{"n_experts": 192, "router_z_loss": 0.001, "norm_eps": 1e-06, "tie_embeddings": "early", "train_tokens": 638000000}
Below are experts of layer 2 (counted from 0) of a mixture-of-experts language model. Rows are named router (the router's row for the expert), gate (a neuron's input weights, with its number), up (a neuron's input weights, with its number) and show model dimensions 0-223. Each number is 500 + 25 x the weight over its row's rms, rounded and kept within 0 to 999. Numbers have three digits each.
After each expert's rows: a language model's description of what the expert responds to. This comes from a sample of Wikipedia text that the model never trained on.

# expert 0
router:468505529527484533480525523524487469530528531476521489477502488467467476516469535531535488469515497469468522482472485512490472503470525515474533495512477476530469493466469471476471518528469533490532531475470521532526474519519470522472473475476486530512524531514481523486520531477480464524487473522473474468487475528489479474517468532522540476470471526462523516529505473517482526521462521479474514465468527522469529524491525532530522531532476482477481525469495467469468462481476477504508472530482482468468528545499480524477528471484522539520479541473535520518488471514480484510524516482507482532520519517474487514487529533479467539477472534480524525531515490476467525484528
gate1:530454474518528522499536501563437519511486532485494501553491515463511501519512511498487489536489515502478521566529508493476475475485505525506484486501517492486475522522491483487452459525475512504503489495509507499487490493510491501507516469467512505493487546475467512489525533509450481545503521491470498449494540532472492502500500493477489543470491501560512503487507513492489543495528539468468471524546558474493498467493507527478522497542461442451498490480476491472504526466490501524489469459477479496513493542444536522483474459465506481478497470510546494533505517498481465463537492522464520500498485498507517513501499500526450514535484507541558512519515524483505498508502
up1:495499496481488487511523478456484511477517476525483489495459488481528487473502529511489486479483507488452487502501470483484508513497508490503501486556498512519501480484524514476501500465409569539511542525510509509509523481521461517507540531476521524458448481521517475504518476500431533479523531527505473435495521500507517496499512525459459463493488536495517522477489537534531520522490493549558486471476447530477489482481466500533497520485477503468530491480494526502486497459520517498515504473509542480482452484484526542478487494456518505428509492493490508470480510485508452532479493531493528523524496468505535467493470498508540477505494504501489480505503519467504525503504
gate2:515490502474509470501503523515484538491509538498509509507535489508478501517496531544528472537503486530510464489479497527501532502457488514505495532456529514489536548461502506505477502521543545508516528489466504499493466475533494462468477515465480550500481566481553511513542487526456473514473507529532477507465481554499473532530482481497518526463429522471510507535511481495484497542513504549522499502529512514498475501455517488521495516527513500512509501507478510484461509476523504508545508506510472496488505456520497486523496460499495548495550523495472554552515507473484522518496501496546511474492543495511472485522544545506489555485503481504485459487519492528467523478501
up2:469536521523544517497486506505483504478566508531564493471460513527505463495537505528479460457507494524494524488511482518535507513499481516492494478513505486506509511497464498486500534514460517470471530494500478490521470504473527550501522478508445483451520503476486473477449526462492503480474455438516482521468469534490541452485545504525480516464481508500479536524485444473450503515515485485509516494494493525463456498519483515498516521514530502521522468495478513484485530523513480492490466490471471554506485459473517486496452512490501523528490529469486490533513508485510516481443502480491486519483509496502555491491525486488536543506469513503544502516457530463503530499512
gate3:465471498482493476473504451495497498494552484472484467520497520484509502515479531522501481491518441493491494551469538513505520506513538494517484522513528528448486499489504506476487526517462523476496435517473506513490505518551477481498482522493473539514511542484508542481584488489488525539501491522514509531508496483516470470488526489513504500505491495501524474480467498506487478487461493534545452497477478509510467505516484479552477488521523497451484524525486534539499480522467482525501474464483509519501516522453477539494498515442502534536488470471491490501556538503481551508483492495502477501541486462529524548482502533483513522518460529504528503539546507482481505512547
up3:463520479467475471503514577474520458479517531511519530491506518536470547530520499544540534467495509466500478480508498513511474470563536549465529518490515481507524532491495525476527474483515502498505501493510481460510492515486503520521445496454485488525511500508477501496468469505525486452470505521475481513449526499501497518540476527499464537500453503523465495495500466541469509509516452509545493516527458468473485502522493528501505507494488485495481507457505515515483534468523511467506491480492504494499463521502489445498536441491484502509500455485548542566477513513491502477499478485499500479494508527504473484491483541474533531496512469512520491522489534530504529503545
Description: Word-stem starts, line ends

# expert 51
router:484519520530490509478519522510486476525521527484515479481499472462485475528479543527533476478512522473491524479467475505474477484478536515473526474521470485532482494468471457474467524528466530489523515468463514532519479514521462518494475476471484529524521530529478495471526514467496487526490471519480468471483475520490473482532468522529530467471464529470523532518498476521467509525465522475459522467472524521474517530465523517530532530509475474471478526462502485493473479469469480543515486522483480472472522535490476536489533474478521527516470545480521515523482478513474479527531513468519477534528528523485483540469520522478469519480484518483523527530522471450483519476532
gate1:536519431506490491505532476528499469513525546499498475531496520528503508487512517549514509510531489524508506493487498527493492487506529508480505490500469444484481525469502512457520529483497485502519515519488541501458532540511484452445499496529503489494498499486433490494501530474489471491487465465458490466506496522493456500470482470485504487494522504507508521485537485519512514491503484512496508511506470516487564454491497520459488524527516513447506522452523495454496544518472444507474489517419517491450476516489481483466496502495505506526507461496466512494459524517515482435458494499505514527462491547484464531508531537488481444495473527472519482489518495509498491530516
up1:516554478492471518509497489470465501500465491518512527471518464490481505497535548491479495503496566464534502459499484490515536463510446524487506419474507511484501493511509514483496522477477494510550508451498473465457532538504438455512482517486465536497494508461491477503518499514511527507469466472504534488504452522484542487484516506474492499509512513508554475528478498466492509485488491548501545485514489483480483512544480503481514485542487522472486459511498492534527475526483494479538517464476507446520496517508486523517523523472569515491501468485463507472488510527488503501495467529457463491496512494514526482524522519513460483482497501551465486490454505475503510525497
gate2:492453494511496495504485522484528528539465520501496493494508492524526478474498515548532453482505518536526483486482427508535501491483550507499484498494499495513511479471510523558509531522528537520518529486480523486556499549486489509467502499488498485490544485529513481467501499505501517488473455524473435531475465497506471522507498486502489461506430568521533550529537498472451499513496489474511495477487516464473484536491533509506484542536522448527477484492502510482518473486542505517490484500492497474516478488513508480492479511512525503511474533513461515497463521476476522534528488517494480510480514534459463502492487473457502504469521482512521465527518547523510516452463
up2:481509499497522511516509509544514497447511507459546502478496531519515499488494475533543497522510480490499508516554465554454506499510484474488539491480486530528492495531526521522500536526468507475493479461490487454513487532561538513494484507510542506426502500520497498481496514509477524510504493460526469521534509511514482487486458563501450510520550531488548527483501533491515456503468457489507522485496458506488463494526491472439508463511531502506482494514505516519529472489487513521507505505482498532528456496495508507495498481497498486486524520509458541498524577480518455512513468486472522478527498459476498470467485484484511546475537527503484497521500487452494522516491
gate3:516511518563510465488489518488481523485537511512492485497506481499484496541506496523483441470474452497471500515471490478520486516510473533485524549485496535476524551554464483558503494498492476454478495478511503496498521475478488496485521507489528514535492520530519524499558490489501478477487537532521474520493503474501490509443464534488485486501499520473471508545494495483536502480487513520530467523455534476446535492536488511508478503483536495457542479481509488498494538494459472483518517505492489510496479534500457473451477470507542506453517489497506518550555465478481510523483513489490526493484554471510528540497492520464464518519498499458487445535517495484514491517492
up3:508508514457474474449516493526513459478480484546521513475500480501505494458478520483552515522494475516527478454502479519553499500489520521436488524521500524501520513477478542503481490518447512518531515489538503519487457500519527517501504470475504532495524489489497486473496524516498506473464446456492494508443520544522512497490536472488499523477533495482459465447519496522538540532507487502460529502493496493553483505498508539462496461520505451467513462476471488510521447529507524514515489552547509484479503509509512530480487477506447461520498496485484476483497451483520498481496501534518475470457478538514498516514510545512521483534498472504522510539485524492469501511502
Description: Table row line ends

# expert 4
router:475531525523525519472523524529496478530516527480525470476471463465463465537461520522537472472507516472475526470486468528474467526470518532485525472514476481522466490480471485482470529522465519487519527472472529518523474527525482520476472480477474528524530517516476495475526513472474467524481479518470471473474483512499469475515475524534516473473481513461533525517493485521475526519463516482456520469462515532471525524496523511526528519527476490472472525475520483497475480466473485509500474520469458476482519530486476527490530472471522524526469533469516516513487482521489478515526525480525456532527524519483483527471526530482472521473476531487522520537531472527475533484535
gate1:504520453473510504507493494576469479504491468511543528510540445540534482447508536460550537486500498496532485488483434553525506493489467515494500489522527487512459518497485506474520528538513561520520516518527453501488526577537491480494507508535498525470481512495508475490481527504520487495467491478513466500493484481494484477465529521499541470455498457503494468510506478504521503529489454524486523472522470494468512479493513472503524512498487501478515490464485523473477520528463520519517464474525493489492529515510482510497477470528511535491455501488479466454515489485482486487489472531486489464475513483451472438505515521481472477528514515505509481523524475500497484506511
up1:481501512539515526534456492540519536530488479524527544491520478497501443505529515520463512471505510488484487494469495535488515519550490523562484428529466541487520489512474468529449498457497524517515483519447526488540526503472486489494466535503513506463492489478492488502504559510469513507485509485506477533480453481489552487474482503499511514508534488511489501504486513510547526541511537501527543466481485446492494504493471463495490488499480504529477489522472519499482486506490528492477469522454514454499540486458487465493513474505488461488528454506499475497518535526497509529491468503473451478456499502503495516501473469495530477479462488489488487488522472474510470483551
gate2:500442505532506482498467484521508485508518495503510494508489482496474500487525499502501517508471483518529480503506461486483501491492573518500464484462478499507526528440491492486501511512527513507502504499511506515512492504521522516495501522491524500490454501519496496512434498485492498525447485524483440507485433490526555525520473470519530541457494539552544541523525497476519483500480519476508494449521471460493504506515508495520464507552542453513478464515489479478510501468533492517490484501485504539445480492513489493479578468523510527489553535493496506494518469467498494514508477504495473494484536493478461488512514512446497569495546504508469493538475497504473538477486
up2:467569542497542491491484498517482476474530539527511506540526505546503482507491440483494491524512537493534485520507480522520443505470447460499542483506511502496541511500488500511562498493486479469489520468528465517488466467540493520483469494491478551490488520482533501515483480500502551522527504513510508484491521498489493535506496501526418473489496504499520484522514513519506513494465449541497510525490502554514491512521468506504513474510481551501539470496513555503489493497478494491470524516516514480475513484502488445529472499485484483491503534468510494534509554511492516504532518521517488519514469504494488482540507524470495568514452500518452472538518506495459497499530
gate3:502495491510525484504525494507475523474502501488519492579539497520516478493462516522478529525488504530500522536480541510488474520478472524527511500467483492536462478515499482523488536527527517496449462527514506485509494523510549490482465498495488577526538514481511510485535526503526499526467463574510473510478501541505515495464481509492451505525483520484504476496470512490504500471490533541460473493486486518471460507528494501544528495536573471526499486483481521552499538479479492504492503504505491502502541512481520514460512528470553515504496486528496491482539483525473534531489540518510470505549477474517507499487526566482462509516510513493547484521506510474512520536499
up3:466534476492514521515506482497482463516535521419506510516510511507476543499534511458517537528502497456565528528516531490510533512517488531465488474489502501533520529488505506474507482510507551540500482501498522495457480559477500542441511501477492493495456518469473478496545487458480484498511524526505511534507547458493493548537451517493515479510481476497514527468537507521461507495519459533489463502500504494471482498524452500506473509495466488486510497484518501494504534568470516510493486521510497482447515501493471498500490481517490431501524462520463555514533489528514537470473492519501489480484495509464482506521526500521516483523519492456504493535516490503481530503519
Description: Prepositions after nouns/participles

# expert 56
router:473522527527543508467512528523458476529532529474522471461505476467489473528476528527520465461502514471479507473480469526477479493476528515478534498513471474522474505477483452459469538521483517480528525471473534521523472533514476522485467478476480513522533526521483530475514520480487476529469477506471472482479487504484467467541481527528514471477482524462525518539484478518469520519457519464463525466466523519484539513509520514511519531514476476484478528479511481490472476475484478495480468526485481468473525521492465541470525476481521511511465529475539523520501495520474476522523522479512469537522525516495485533478538539496472534506469523491523514531515467477476529477528
gate0:514461522532539530532511505497538506526482479525458527487500477515507484515561491502511517479540467534511515458442519503515445495467518499504487475541494489478492511503501499488480506540526509491558498477518555501571518530511487501472495514480476484471522497502485503462450506512520543504447498516507540482489472520504488466476505472519475479463473481520496498498475522510514470490496492503496491504531500514506459567491491521480503525550507513511494516487521498507473525501475473526516498491514498507489528509523480508503540482528516483531469508444526488518470561500530511517534515539461503483494488541503464492468483525426489486530492524490492483528578498517498507529487
up0:517493519493483497488506529483502512528479469520517534440512545502513516508478514525504466561456506487464494482503526470481534514516543519527469526523514518549475479496507504452506476492511460494498541472487465499501475535465477483496533480496554473521529476453508487503530539486468485501462531491471504493494470488531560522530474488533505527516453508481531477505503510467507460516549477522488475535526525486500504505462519494504486507502485504479476527496458497499496496461481495530495522447535505557473527508466520505508503472522463499509507508513502540476510486482518464564464485494533493483432494488502515532516472477504478508510496526503553552518479505480482488485517
gate1:475496486511451532509509508514439508570465499510509523521504506510511533539503458555492503492496492511544501477475474534461498488494503508462491521519511478498541531482516479479533512509478527499493515522528523462497557555531482437497457456498544517493469492485486512512489483481469495490493499544509435495526487531464537517505495510511504511440501506508512502498515466525511523506510504495481490498514523484515526515495495528474459517552516475506456532486486449494518550488471498503513513445529494507483540480479468476500542514489506500500449493519508521464473485495503468482448515518493474509477469518497483483515495544526526502540504525517490462504468461459503504504534
up1:468486497493514483494489452522493525543538581505524516496519487534486484516512456498475509522497534512507476502556488531512528458498495501511474462468465489534470499482494502538474479486468467501520508494480506530513533497480493534514525518543451500544493484505498490488550528503454506466445503520488476491508524527476498490547522491517480480514504501506487504516484536483540503475479497528486478465519481515504517502486465522498519469450509498496465493503477513482507486466483500453512510478442493478473517529510489478471464478454585494485503492504491521484503524531484483486514525533506489503420472465513533476547467517473459488508459503474472510521534504511476505491511
gate2:430433489498525483487463522504513538465513464490518477536515490524456501501515511520508481488522481496528506470477479532522490515477520487539483478481498469482471509521472538507489516525530473508475519499479502420502468512509455513500515504490497504461495512514498494481558529502501509540492499542511518508489469508513474488529454515496501458472483518505504475516509513495502501503529546514530528478522481494556511528497477493474548465523540446418478511543487478499519470466489498514505485477498491507487456459489500514484532487476545527464512532489510527525516507471495441510477521494449485488487481490489461488508504486492458541473520485512469486513454486502494530494527
up2:496476480506497448503505531513490487494531521555493508509499514553466489502478450517565475508521504471495473483580454497573480498529484496497477497489466499504531472503466518510480525523511500495481483500482466499513505472504531502511473487473483483465517501493477498493488525473505512529497497517473478505441479506511521521483468488480517498524478508546527481509524493483503516501509453505514505515468501505444491459567459500492527470512494474498510451511526502466500515511493486490519493492532473529523514477485510481439496487528491487491508539487474525514474472500507497539537545497503495523465501492464427495512461472513530525546480494469447460444519504489475495524483
Description: Foreign names, misc pieces

# expert 32
router:461531518521522532487526517525484474534517527465520487485490485466490471515472538530531477472514515472487536475466494519483470527463525523482519481526471485530456494469489482468472535513494532495527521471472524510510475531519474519485474496464468529511529530516483505474503524477477493520496475522469489472481481516503464465449468526534519467479476522455527510528504488519472529529455527473458508464480515528466508532488527520517533514514478474470468521460520470484472466486467472491474479534476477488476521523480482539495545476479527519517479518473529526530498480514478483516528516484535456523516538533467495528487537529495476519503469515495533530529516497451480518499522
gate0:470516484496507510504517527499520539502542481507480496519529468481514470518512444455505484496466472515483535465447436512515504527482508494514490536559490508509476530504482507537544529501494498491540502470497505504507489533535509530510493499498506482486518506472507496497477535522511512502511503495481521474510513536500505474488501455475486561504508496484479555498465487503537472458509511491514526502502523520499469424545477529518465427501516516484496490510537509479517504445468505486480513488496498481499498548480440497518514508516577488533468500529512518480517498522506494522554489496473488498475547536536501484461476504476514505502545479517498495550512495539519527461491
up0:499521494527503550514512518499435497443534497508479489492520535538493489462485556517545487522480556490513507487486507494519514518488545466493447514534510502551480533505495474498476515514462508495522544500486510466497491498491479499548496471533537461494524516542515511531515481502496487512479502468463504525479515473529529484491518532479493482532501488496449535513478484494522486495531528542465546505503531500524495469471525516489484520496472511500498488467464462492515473499508488486542493453544505517485499523525440479490518531560502500504518518518498481513495506448520531520508500512534520488457531466497499524539456469557508501522487487496550519510495538504499480535470
gate1:461504490510512530499514486536480495517507497523480497526543497487508470536517495485543491498520503499493487499458526536491516485488496501489465495519540478491541525449466466459486500513535446488538482499494537536501501542489459484458492489481538484482504491455500489522514484519525489531471490508495480466488487560441515518467507482504486539492500533509497496450541529520516530471499523507459509499498553482504536525496500501472484479496507556444545512442485472460492505451484521504476539485471480473476538504471492504471503528467530465470469469507484524458466519482518472502474493498501482490517479491480476442492537502446514489522480492520520491537520518471497502479482
up1:550536486458504487478474489501497529533497533529496499517485481511512472488485526454522491530480512466486501483511514459555498486519476553533551456509432519515474509528510473484482489532508494552582497498505523525529528490506462476495476510448527524511490502476485491506483492490499508456472503498501470498537494509471493480470430471477506543509543516461523510505498542491532533474498473504556512465526512464491481496518439476512459480492499518497523469471507473499486514493515521484474488491462500487521509489485463545488513555476541506487507513564482481474499500494522528495505510516510524485487506487486477478514502500487510465514492480529482506512481477488461476507455
gate2:528468511517486546507501507508490496525529532458441525533541466476484479502506469518490473508485520478451492499527446504497476513475517519478482476505488532501501498450504544514520541538538483522540487542486490508504527494510483468525512493496526489463470543480486480490541498502520511479476491520479497550436494526469494494511436526513522494498482555488480521527515474472479477505517518498505483484487508527471508545528504508491513508531528463512475489459491474470521515515496499498500452537517507556523455486515463565491488495517524494463520554498501493464519492536504518537511471501494545477481465514479513511525461526482509521489534452521496518507525540504486523491476
up2:471485483493518510554445520483475483497506502524515515525468516546466494518468464536503500480523518493491490482487454569501474495483469474500515473461460513494487515521495482476549482500485496512480516551511458499504516488492511459461452442469493468492520492488482485482474456473507535533542539502511519459463497498488500466494515474512500495551516492443517524478498462494501519539492478462531530485466526485507498461519487496481502438501488511492494549512521504506502504484498491545494510514528551494492513544470527481548465507466486503516473519490461541508526534486466483477459506466450521499537508507493493503469512488462505548500500499462510499525471501493510506504513
Description: Function words, prefixes

# expert 63
router:473515530509513514464530517511475478516527526469515466475495479467478479522463532529527472469499515481471517472478474533477470499462518532479522476522487485516488487471490462476466533528471513468529524472481532523511466522526464535475473487473479527523520529535479493481519520477475501523469477531478471474477478514490466481519476515524532464471465530469512524513486485514463541532469515477467531468465516531468529526491516522536530525514477465461475506473499491501471477468474486534496475526466480478480516536470469541478523466479511522528480517481525525508491486521465479517513532498512480540524525523460475524477537538471473530518479533491531522527516486482472519480523
gate0:477506533482526480529514520515498506513510475518508474521515484497515459453527508491500483534497535537494504456457449513461478546475471481486514499529511528493491521551510515498492496480482488512536512511556511479452506472507441481480464452498502526494467505492543476517440517556548490502508511540500519528515495494462486540433489521527484530488490478445522479532512486504512507495486517531517513501510568473450473513484494547490488506523521454482473504503501498492519521466513521498534517517494461478527507548508496521478544503537486491530481508475485492519516527523525487502474516492533483500464503499479538531527503520476486490474495478517493508568526484482478500517507
up0:482475520519531479512509473485529529478517500539505522492507519553540484466499532530462532499504497530473511494529473497492517525493558493468490544500503496476502502513506471543490499479495530502467511494494498481495499471505495476471530446473445527506518508479529506565489551475467470450510530506501506529531495485510503523528502545539533516506524499525460466498502472496508470505465512491482451474510491512504493476512571473506476504546444513464463517508486517478491540463519465531506487471532499496515558494470508499485526462469508527514534520496500510480513480482533509504522538501548509510476461485498485536489470482534516530484514503483507533515434470485493484523525
gate1:471499501440495519478498492520450501539500523489495535532511515476461487523504533499521494535486489538511511519471527499495518508475510529504492468490535497506496493424497497485490549539505483510499508515528509516498502526516402492493480503472514495494515501505541518522536501507461484490499477471477452474493529503486526441492483494447486506443560508499478504506507455490522537525497440532508484535464519492496538541464532488492504467509495458494458466489495505506536491462476453500481454530484495517459543521523508516498509521478522475463482443515480514480490497499489489466524529469472482496519520478495500522485514505462476499493508489540492477468495484480464507517501
up1:479521507474470481490480524503485543494489523461504468522507522480472528499471501529504419453508521506482528487483527480504503506460462514516512531505507521501474517467468497497447491529450482553467462503457525512528498469492493495503512486498519492473545522457495499475454458491476527513510552541464495484526535503522504470499515468485517414485513515487493494479519550487510531511489487484540488551505479507513458461488478472534465487547490525506464501490467526498486516514534486519490539511495476490506503518498504513493522516493529493476472459455470488488531512487476528532516499504463462504502504507486498520528503490503466495475512483500510487489548442461483505476454
gate2:509465446500534534504497500509518543520494526499480470520481476512512495511524475482498472499465458471481519518524473496509524457457503533475475515500515481455548487433545530471473522493497518530535536529459455482537469476529489538470485529516509480497517515517469463491491515560483512485491490484547473490508506514491470494557472510526508504491480513470463535484476508443478493523522501509510479468514494524522490535493496488501483463478503484495478493468475504461553476502480501488522475508487507469496506482466478526492491474496492492538487514485488476495479486479450497526503484500527467499500475495481505544542540534462517523486503436474507443535454502483501528530501
up2:483490504529520478497483495494513518498561480519520499490488508534448524490503498504515497506539513477452520538510484541533481510487484499503494509477511485499493472491500523511535496549535468492477468477518463564473489461525460499495480527471483511452517507485456508479479452484458525503475489481497540512517511497484470496508518476530521474530521498541517487502469473465488475529469487518534517481478521471475526504506414512442438498520499538492533451522485480460455548501539486547495477499528488524501511473477507498486487474483496536469532524527484496493486501464453502505520499524489532529461494509499516526481494499512452523460508547513502479484530487490514504469498
Description: Table cells and list words

# expert 6
router:469508527528479527469521533530482468535536534464528468462495473477485478530472523519524468471518518475474519470474467520478480509489542533471521472513460463522469490484481479475466517526481526468533525477478538529522472525516483519460476485468475530516534522518472494472521525475473491521478478512476476467478474517487474471523483516533520481474478526468533525534496478515475535526482529487457520472466525528469522521484520522525530536513486470474485528477498477477475466476463477511516481519475480480474520535498477531487532476491532523521481524470532522522478476527488475516524518510525467521522523516521487526480521535500473519495476525482535531527504472460480529482530
gate0:508501553524526490487518466521489476528491511496509519527473466482512469503513527511501529541509534539502504485444512460509499499481512494520485515513505548527520503473505481477485545537494507498507447485541557477497520535549512495521471525519505491500512515498552500562496513479516532556486481497512489540535515513459485512494430467466513556475474519493497449526461516499559481479518471501513474467481523541509484508508466521533491463460519497498528505506524526521506500486481444473497509467489483495506518450494481496491503490535478489516498534478542500503491487490498462450517485500467527511472513526516523512466508520465488488485453465491478514533521538514506526494513
up0:518516477517513500474463519448489502509476508535519496488537522532515520485521544505517492518470536473513522448491510516493492533497558483445520513535499453489498547513529439501462474498502508477499508499510493531514452489485468491506500511555506485488544474513473483515515474529523481523521470489476501530476477487490515529525498482541481489493556524504520510547504483532499491507525481507499509519467506510555495569511537532485483489542448506529500468497478467511512528497503507529517502482494443498459481531530516461504513516500449504501500519499469536534508508527525489482492502503535519514489452508496507484519515428497479527475475520482529507489486457509497477444476
gate1:477480478501483501515536486517451491552515495488568505514487465496506484550505509497485502515550528523472497489472442480441508477517505500492480524472541505483520507519501533516466485534486486482476483471506527519465529557492521489411538479482503480484492497476484494472506490491487481488481500495489443496514518518461511485499540471498524467520485528478506505531506473518507454518478526485485510481488487526480461486488521503470534488552549515462490519521461522494518541478549495495505491506459517492498516527507490470530467488494509518560508495470491490523515512508465493466475545476474499466518517484469506474514522518464491490496502548505516461532527478474527489439487
up1:492530493495494471475474502489489517498468495463528532477502523514514452494503505484501496506479492480466497492448530492488488500473432542490528463477502504514493491485504502539514494548497497540530485523509510493491490494470436495532467531474491523478484473534477472517592505488501516562510519559463500454488508499498505469510516480472460518527449512499487510475507553547494501499497489511538460504510516474469499513524499491545461513520491468532579500505494460519521462486508485476510535492494482460482510495523504524501492509509523542493487485575502507474515489516482476510524522504522527496484534488518522494569489465504506495514508554489489520508496490501475509481492
gate2:521493510510508492541525484529563516496469534504471473504509485494504501512524470508517482484500481502489483483481455533507498495505491521440501534498526526508550456500502506510525516485504499528535501502492492490525476488483512452518453493475515445488485495473489497491506515486504497498501471552479459516468508441494472505500477523543522494442535535483541465510530467525514490533502507502505457460553498506550532518506512489475478525506542497508480484501485472525503521501477488535499484498472521520504544497488554506473538517510511496511490543534520578500545478551462501506510541520535485487461543531533515490508509502459453540493536519479483490539490522492504513482489
up2:472504520483521497505511508514480512497524496545514519488553510524459541528508456498478515482508492497477533504526506519507493494487530472513505488495501485505513476488528522519464502536495515501513486478535502467494453492557494455527504491509492482487519526488522491488504493494483541495497503480513497508548468499483499515462518491509471454486446542493490479510489504487547505496500454507537500488513482543470477458492417536509499478497524470540568452520544489477541470518501443495505466506562467511458485492486474451473485527514489493457498488493499520519516535505504484485504485499471485520478490528495493527512470503499473514517503502512515469556490484490495586439479
Description: Regnal numerals, name fragments

# expert 3
router:472516535532512531479522510506478472537519529480513472469499482494473476537470523525537465478525523477473533484487476512487474530473524525483530461507466475525472490487492491471467517532469523488522527462472511520524469525539467504483464486480482531518532529520474521481514511483479464538486472527478488468489498506466459475483476504524524471480474512458523518509477472510472520529474526490457511474471520535475523529484530534532537537516476463464466526485493485486478472474468478526482476537473479489476517533503478530493536468489530529518472526466523525505500479521488480519528528484521474545519538517495486525491534517479477516522476530485512531528516475453475536470522
gate0:515479510548513529508521528483501485518509503483501519502504488478531481480504491492506526483491524519491556490481473483474493493484486522508499468569522486530487561496463522533486522506555503500504491479526534514451467508511537501439481518542509522526441497536493488491430547527533493516509501495501476534498464522491508507468489472459493504547459505497502475488459459550525519487521487514505543503472480521497498482470492508543471496543478493503523489506490499475497504480485466527481495513503485489470524495474493503488507489502476521553480491472488500559485508554520484518575501518522532467473563497513480483501448519470525525499488469504528523526468512507511513480494
up0:443507523526475489480524508474534492485454475532476531515472506498509475492521492481510478524507519484498516502478500484482524513494509514485514536480493520511455521489510488493495453444455511469487499522540540464462481496533515509542511458465492492510536467515514471508532572471523496556511503502490518511488485495516562486548500509518483547494520489493494519508493470501481467485495497481418508489472506516523525529470499485551495534563508477438486491481465540518466497512479460490535532499519482505513474527457486502518494475515498501529528533496503506511484464502498503497468489506534496493445440502488492472488452480477494482483510489491488509515508481542510451481514
gate1:485508475531500481523524474516514485517475501485519516496512515512506476544453543509483508476480505500507455480461550513458527510477500483521508543461492512515502487457506485469514487490515514526558497462535488475489476542461448442469483445468496444462463514476490480517512520473496481544482491511566504488489496508470509500512520489461506521482517508495485528519490484490523533477513530500476526507475501494507489493498517516478488491550459483517551502499506508493516485514494501515492440510477506455445557505493442531499507476530509486488463460458489518488493485509480498491501555512477488515486464459470474497489520561508504470508498524535462487486526525512473490489523
up1:498472499501467464540498545514504512548519492510489510502452514482514446500513459484495473496505472530482540509493526492495469492483490521488476463534515506529484491506499538502488502499529546500514498511491519511488475433496531506515508498492506538525500489514485485492464497506504534497476483501451500528496489505520523480487521500551504522536506478519480511494485520524515557556534468491525478484540450502475460449491451472570479475504465502499461501487486522500508462519517469484518503492477561519481490508471473524475491472475525498525485513509490471439504490534484518555529505503495510509500452504499480486567450476493470473470492495516474524486453516451515527515476
gate2:478490512482488478481509522488534472446508504530515486493528491531493498501514494535553477461495493545527487503496449491516492481494542456495472524498482503484516510509501529535493516553508542515522491504495506514492478501518511476478475496473512538473499535517471466479526515544515493509435486439486485561472503510510468526510464487490525481482523520494471551566523476458556511501509480478532499492524501510524471485500522536483518497533504497497463500501496507491485513488559491507511472530461531544513461496551478498443496541516498515536492512503509570479500512500493502575521527523474533514504529521493499503530473531454486526498518475511485480516519519492500495499515
up2:438488479499530532494510464512492499522503511487496523581418521508471516479525517534546446510526503461532474470498494492505524552489475521501478487464539500524498486488494520480472527471493534528460519478479488505424509492484503478480495514507476529464527485480540505494505467477502515553504483490473471510520521474484528485500493463503503491496541498518470513475531489497465522499523476525502537495473504543521515508527459481502501513474531483474478485466484475491445496514493515532478496506539499498455530473511474480541536500498483493502511527518495486493519504498475496557516436452474470525466527524486506486474504494517478501497481508468490456506495501519528541504487
Description: Word starts and function words